{"activation": "reglu", "moe_layers": [1, 2, 3, 4, 5, 6, 7, 8, 9, 10, 11, 12, 13], "routed_scale": 1.5, "balance_bias": true, "norm": "rmsnorm", "seq_len": 1024}
Below are experts of layer 2 (counted from 0) of a mixture-of-experts language model. Rows are named router (the router's row for the expert), gate (a neuron's input weights, with its number), up (a neuron's input weights, with its number) and show model dimensions 0-223. Each number is 500 + 40 x the weight over its row's rms, rounded and kept within 0 to 999. Numbers have three digits each.
After each expert's rows: a language model's description of what the expert responds to. This comes from a sample of Wikipedia text that the model never trained on.

# expert 1
router:499501515541458483502481485517439563437524419545479516444435515546463472536531465507510487529457577496545442469547554505491533545454490471534482432528512485532450494534547467522457516473516515475570546577474449601467573507511538518525500472468533495521449531532525531519553463533449522547550483466445440470497524524448515432512437506507515522499532543445462567506504440527512442461532447569431496488450507479475432503472447516503452505470397531454511460484467574468530483487522518463554450428475546551466485450461522490496540500540556509473489457493419518532444451541470519467494433537457473598459481501422543492476460529492479499525563530465498518535543500550457378464544
gate0:491490520508503453526545514552482564453556423461480510493411461552539572528625476511530500473468548417617500490491505481488493537469482494446502492550529462524462504461487459543497524531476560536533532488590477478475563526513487526473512507516503422464461493485537574444532498500528543471512448530512525498454513425517571538481509497533517529557539476482533494437424450456543434457550472500530535550474456540472429458464519491550494447475494464465533549550496497533481506500525476451441430421422503549492534491556487483500507445458571423452511448418481518490496502498545536469483517498473487486579494420525464501538485522434499439523540588491509492563531549544479461521464
up0:489535518579493447526593518531462512407517431505503496469404485538525518534581498512518490497500556462542498529486560497509541510468437492444500517494550471507432495446492466562494460525512520502509517500551464503503548479543520463492520525511501466396444421487493566430558526503510568562499427506520501492441533460546579503468503533456462466576538480510553460433465421466485462471546462492494520528442460552511457503483504465511427424478527543456515517534530516490476494483511501473453442435437479533513628526551446449514528489432522508518529477464525470536562585488476497483459509504449513464525488518542489478576498563475509453571476561474478535519556559561495450469476
What it handles: Commas, modals, set phrases

# expert 24
router:475516539477481399512553535595514521433484493532451523465450528422525493522482433485474550509477488438459552499420438542448509461513502507506525503577450475570504541478501568481514497451566538469505526539452461532555459516445495511461525553492458472543427532514524512488469463581510556529514533516549520457533446550560450452511595522550487481495443549500535488466503548472520543482490561534458504479513552498488519450446452572538425476455525538461579510527522480534575546483425487593521568508482490502450571488508491491448462439520526493498479459517449507482471494456504445451516397510495464495436501483507499471523455526532481516529531512584565543515491520474472434452549
gate1:449584437554491469495510517497428495547541490523460460494496474545509494533472474503489485494479529423466528489462493495540481575497474487549483505481530451502483518489563480550598475501511492513533519428483571550495559536495532431467432474464538532447507495535567511507512459520523563500470556476442549567440487535511510447594463554445525476532543437585496509480455544531452507491495448519444482453472498495448461531546513507464461480517433474553480520490465567575581495536502453482449429440547432495506491462440434546567530450467463480419558520570494435435530551500499454448478470491556498516513496504466481498530493505506512511517440520441527460414562446437535514449469
up1:531534504611486526560541515519423537534554430506420489588533489524503484540511468467463461501542546490482475431546512484435475445481441490484553521488454507504478500554500464542569408468457485429538508483454547491460510470501578542458573536448552493492472464567635491537493497472505529458511519536509529553493474552501520510523438516490511522572589491552561526480555466554547544471486478493463518497555460531509470584508451454463464487569478451473462541465553527556545448486450446504459438528499509505586623432517502491477498502508520524499514500558514465527472550524508562537453485482553496520515524547552497490509486429456463508484500495544536497478489464490492547485517
What it handles: Capital initials and coordinates

# expert 15
router:459459469443589512500497448448519519518564504498499479506498491482478451515524494483439523542509470475457561425541479584455526473444460525470525468570498510484491496510530553481493545475457443420522506478468452507461552449399569497484477581501448536495551487557513517512477462458462512499560527493585468443516447434492497471552580443484497516429516523514485555531536478503478508537545495507550548466513536567488555561506487515471503510427508573553503514481445453514499563438455480556585497518499465465466469517491532485487501449579540528467477536514511456530544545539558501485481528521414405492570495575524464514523543511532513473501542528536433505598501408494470500569480
gate1:533536623530522476516474448536471480517469511447539491436525460504560503477540537492522520419462570498525540488551430503559508505508530458542537504537546509450527490446445431554456452429488533455472533493493475503554496468476536499433530544524507509404480526384447541567447560498483491540499502488521499494503460520504464423499522607464461500532490485510501480516525483453495487487449464499527487484445435457588471484453485540510454524501528482534444452533459538508474485514500566520542463507561580436445558509551508504587477495537525475491450513424493508501521496450518522484526515442441459508443462460410473440494575496445461495445456517504563576484525537458525509459546
up1:506497403506548543417467533482547523449484464516545475568475550534504447456512524554471496546571393469493449543432538490455528528519447492445486505487475487573455528476562511474486529530554488507560483491470484489490509509526476525569480419438499471545541444566563460467534464542560500513460461486506482573475541479469558564512464521525538443498466508481557521462485492551567541509511495463465515507551578551512526490526490505479591460511510558465565489457596448486526513438491485481512482501458433505566467510475486509458544481506404509501549503560508431508522533534504449484458422533558503486516551490568565517556461506548496553516582461538463446485503438551475525496476
What it handles: Surname endings

# expert 13
router:535475502456491546512497562536530515446492541505415530490562548560469465507484583525481466539535586448433535474499500425586523455527544472436473489446534508481404504565494511514455514526529436495477416533541493518478510500493476473508512462483517478495511529486485482554475454555513496492572483489509486496475521571514468549521431472547505579540479546468495531472456463429493481532558453505491439519490533466563504477525457383527573557504566503452559553476500487487503456461467513491542561557530516477470507515473424557440576545495525531518439525546492543588535450525551541505500491482492552526530464561499561508528553491464503487520519498539579439596455496443522556496487
gate1:529488545467477512502478518459504516521471485447536496462519443534537491582550492460599496452451489511419492480502494499482452497455481599474567509459488484574509532372504574459539509474452444501504445472476437494547497500528538532514476507513483561465502539439561526490505559552549536524500482494518581530488490443476501493579505529527452469524481470501495482496551475541502441468472530602541402470584536528540584471493533555490527467496475491481492571543489545525510460527512491533428519545469469447526429481552506508565515514547437499493578561486484471519504536488519551494481491528528443466486441443549459465534432450403542556477410498493497513508501493470462532449454
up1:513454465465475488462496561451503521452498529434527449490526485481490463569435461511538512443536552487525493534447533527496479475518471493439539501469562534551456420526586433507510448539517491463455425457482476504463503417478567505453513483478469470514573459486481425468534480449523536495537435472553550529516453542470548574524475487499495504467475489441479512517558558511479540497498482525492490472522490543566473572462433473515519575594530538603511542591457541541601450534504516525520489511513470422541479493478463552511482469531498536486482533516517510426580492507506521460474478523498563469482459502502442469484510512580437485521486530440486563475606551444506530513569
What it handles: Inner digits, subordinators

# expert 23
router:560500598481431493554451496420472500460522512462534443563509500599503495546500544497517535495504561438564507589502492511468528516441480509620536470489434557538439502449488433476458474465501561520511524519466497517500569451473496485484536573548498508484463496511444460503497487523511475547453573462550467509500450538517482502504463503461524486466478460497432572470522427436481553509534517430551463542467527538529455503463520534513470446494483500462460506483475583538430550493449493449513512511419505489452392542569452471560504469454505506532525494505534529542435444550504525473481508519457505433551541522492451533513555523454539512559541470507472559484560516486431456532536
gate0:477531496534555561497517556499510512462531484484463601449503531496491574518483496454482491448535523531547496575491509428458525425470520544471515546495552585458485504478462493510521539534441484626447474508553507507469497471540498504526542499437489477503598386464510555495561460490495551473487461580489554540550542468486473528540530463452482511530613542504472523461496531459452430504476479490514524499450478578447488483495532420449484515569562482498503555526432510487457447486604521561457509491509520444545550491483463461466491501539494445496527436492484516494510466503527458549484527587505512512528505484541522523502431473431499512463412480456482513578555487498460496531462
up0:511542511515526534486521481549482564448516447476453575508480552546512568537458504458454484497511530516499491515490525457517530376466452545479499496522536564437501469515445516495458505588485463558442504521614568523490465496535506486556593484473462430569552450472529550517541535443444563454521520596520521522545485489516486511475546483444458565511589518471483515485494525466447464453538511593462519531468499500503485438487510500475456529533590495537541545556463471553514455487561537482483503492504494486513503478440445455465522572566464477454510424511493497541506529544490504530436541576479544552502551515524527528458444460407506530457457516544479539499497438535491457487492
What it handles: Closing punctuation

# expert 12
router:496527435529557467527536504534491448506540504470429495499489448534474528515397382516456544524518440499450533468522530499515517540411483550530513527542491503500494527542566566482472450554423427504535487490435428519426555503551486502450524517465469460472441485498481504521538525444474526446487497501452522449482469450480487553526557549391506553480462491513476509451561465528505509519555528520536516415500444503445489548519497473551559491502417517536479548527513567495571482500540488543505500487530552510578507528473496507426481461508397499478496498400538471524521521461439498481487562522545542489489476548474531549508455535553455464569485573436545529483553527551506466481476
gate0:517468499522431516435447550588512492535467492504507459519534516512486494489532505543552552515449457480494474571516476530508527501490511549471510530341471462561505432510580461531475525491509430494466475512420512523529534567436400478500511472491520576553564577504486519491463533454523474575530487436512448593522447525461564544482550477506478420443490498520505487530492526495464601463557479520522451443501518507483448495508503509504471503492528515528511510445499487510558455536524467461549451457489473482525527412434556503524482489517556551403500555510437479552502512531478521481492501437520514499483518540466505517492446449525592476479501572446445468470474497490505487488401
up0:509492534523458490450482546581496502498453490491504445494492490519528463500535486524521539515492492491534492550465482547555525477470483535450491518363445484521508434514539453536494560466552454468448457521395502570525497528468416496482484533517524575539524600530481516551450526441525506489533495441520405564556454519453575536494538471517465480427535512535490510492477504454449609421525476524509462447545472514472512513500499488505531487478504463567518529477511504499517471533497470494593450431554516475539539433441536486536449470523559580449505506502430452577516514535508545497482513445539508512443552521482503486523436430537585479532503590478459494503508460483467510534441
What it handles: Proper name beginnings

# expert 7
router:489463421489480438415515450458433477544556462487477513456479525505503497498476516519482526503526500556568445457424429547448548511491471526463553543513507476534468505485517481473501556493506485465512551466446435517486510448442449497490517552434437512457540527564448474494528549428500571494494505531472449522547437470516503491461495539484431536521494518602438417460440492444462467556490471527492531542503506485546505499497514410472577530486510560541499550558549484500517421494553442524523518568535504479500482463479409525497461446549450569527478491509515471577568496502535524551429509470487507454486480544543547554468450509489473568525502522478438492464525548555426537497414
gate1:560490478526541460490509449535512579561437506491557506552474493461405510494450507435567541458472530536458470572565517476477522506524479465490533505503473488538450592502455489501446502473526514556496506476463486551443556477531570587550545472528531447540526451467541516480505521489494488450479518434476514472552504494475547485519516471501435520543509497409476524519471514472440504499531477519540460508542520442510521486585462603528497539472492437522533456441463470547513518430542549527513577436539477488566502519551539509504505531546570507499473413558470490516422548526456572522530535527504534496601474476525533527602478559457513481523531452553568535479523428508539501475500
up1:438442506447439470477578557546500416499502475503483450523553452538507527587515489497481488545477530556491558563581519530508554526534489526476503463569524540492480479458529500516504479531491551488517498536498468495553480556455441506481460469537487494516520538504483455540506534474541521467472435578511472529510553540477451492506494508498471477484533460563493470582474410562537526442438597554479460520538438567518422438540528457513508497528465542515541568508481479469518454530499573458477539498579593589501476482484532562529453496534500477527554579522552583479532492496497490502469490509522473454423508528441529478425470441559501461540453500479481523477561476534549493571439
What it handles: Personal and place names

# expert 31
router:465508507451485419501463578528525478585471510491499494562454507543552534500511494488519461478522500537451519475469522514481564478527522480488512486474544528517480443441494457526543572452574501426570460529501560460481527530472459540499548507510508476505527471528578512467448468495489520507502450546441528485540522447438482507496572467459513567492535493483522546531522539480412467574541533440427441481476500479487542502586557422479455476495572543519485543507519522468549541503518487477470450509447504462501415483482468583490469548403429517483562465484436571537507431564489505533517534577483541414515579492530563565500435495495525483531548505478516523459501526474503603485534
gate0:520489520491471511505529450422495545465523486437490465498418516475555498505498515456475446465429562465392411485515468481579455468464533433478463466487532485473447471540510592529535496549457469587495538481438503552480547505492527516522488514517493580494505472519504504487531502451468489533553458483459514456489552487556505485494500454489504513527517565532497444530562452490540503493463493571437628504580533409497446519428558450510556443456474512477497523468543548556515472519536488468410425455484496478539513493490600463472563502506481477506578521511562510503432443486471539589454447482592543506501519500528574495475480499509542472470511492507497515501515516470467533463502
up0:466520436519540524501526531561480461532490542546503508460572519521479501577502482530529522509547438588589617513438493513376551533507536528497526518559466540477604483508527427519504463488545578475521487506533513478523430488505492501503533451495521477492515551470489505460491503571537554417432538532538464516499438517471497511544467495518520499487530453506502553418440551476451515472453484407582440504427473586486551492554459525491463513564514489526496483519473469450500555471500446513625583534548539507450523517512436494551433533504507518481470515507442521496563531475503479447576504503420500490529488482444465512485528474502471500537477495473463534496462482538494504500510
What it handles: Clause-linking conjunctions

# expert 19
router:453500585471483481431524543577493503462539512485521451466456464512560530598503475570485482498553504478548402442553488533485513466494485506463561540524544547448474444483576492496564469528516480498478509540498388489545526471556505548457581511475487463544483510514525504486515484509489466485433438588496546489433459523500464473490520546482599495557508536590507514472494530521562477414520557593424474529468438449427520524491514553545569446511520523530501555541462480507559507409526528515514528479527504574511576452519500492545497476509504509521488450497574507500464509407525485470536520539505501523453473519412470528513477522544557474533494506476561486472494505523524480468461
gate1:499437485529532475492466542543511474421548499493540432483534487439555525533398493467578533567544515518489418453568537473492527543502490480508554493490438472519479550556486539574479541497508562524555506491560499536520541507426506503450598548550407539485515517522463456497428463532599533503514476497521454493486510552587421493478524531541513457527507575492520521468568467468487461520507511539534470523495576538539566515461471529514493445524527477482477508489500493478535505513494496531416502434507399537500500482474454478470534457529458486517551588479495529506555528472420523504496511484498504609519538462577464466499466472494530488487517519518497452495515421446458582438488
up1:471532508505584490469537554427527419476515488415457442475550551459508525541467477529507513536525590478525509504632473484480478524450518483526501517442414453474565575483443510529486515518498459524483469457536498538550522538474494519461551536511498489443453499497500460559424476533538483487478497506477454458441504514581456502527512572546546452497531521533466512496568472493526393536541542469474523438506521521464532486492453498544487479466479464478470531490510534446435462536537558527404505453481527533482508513475499460475556468574483503522520509500603516525484507544490571523553566434547536536487491464522532412554484542616538504536462494571514522482513489550526554485474
What it handles: Word-initial fragments, symbols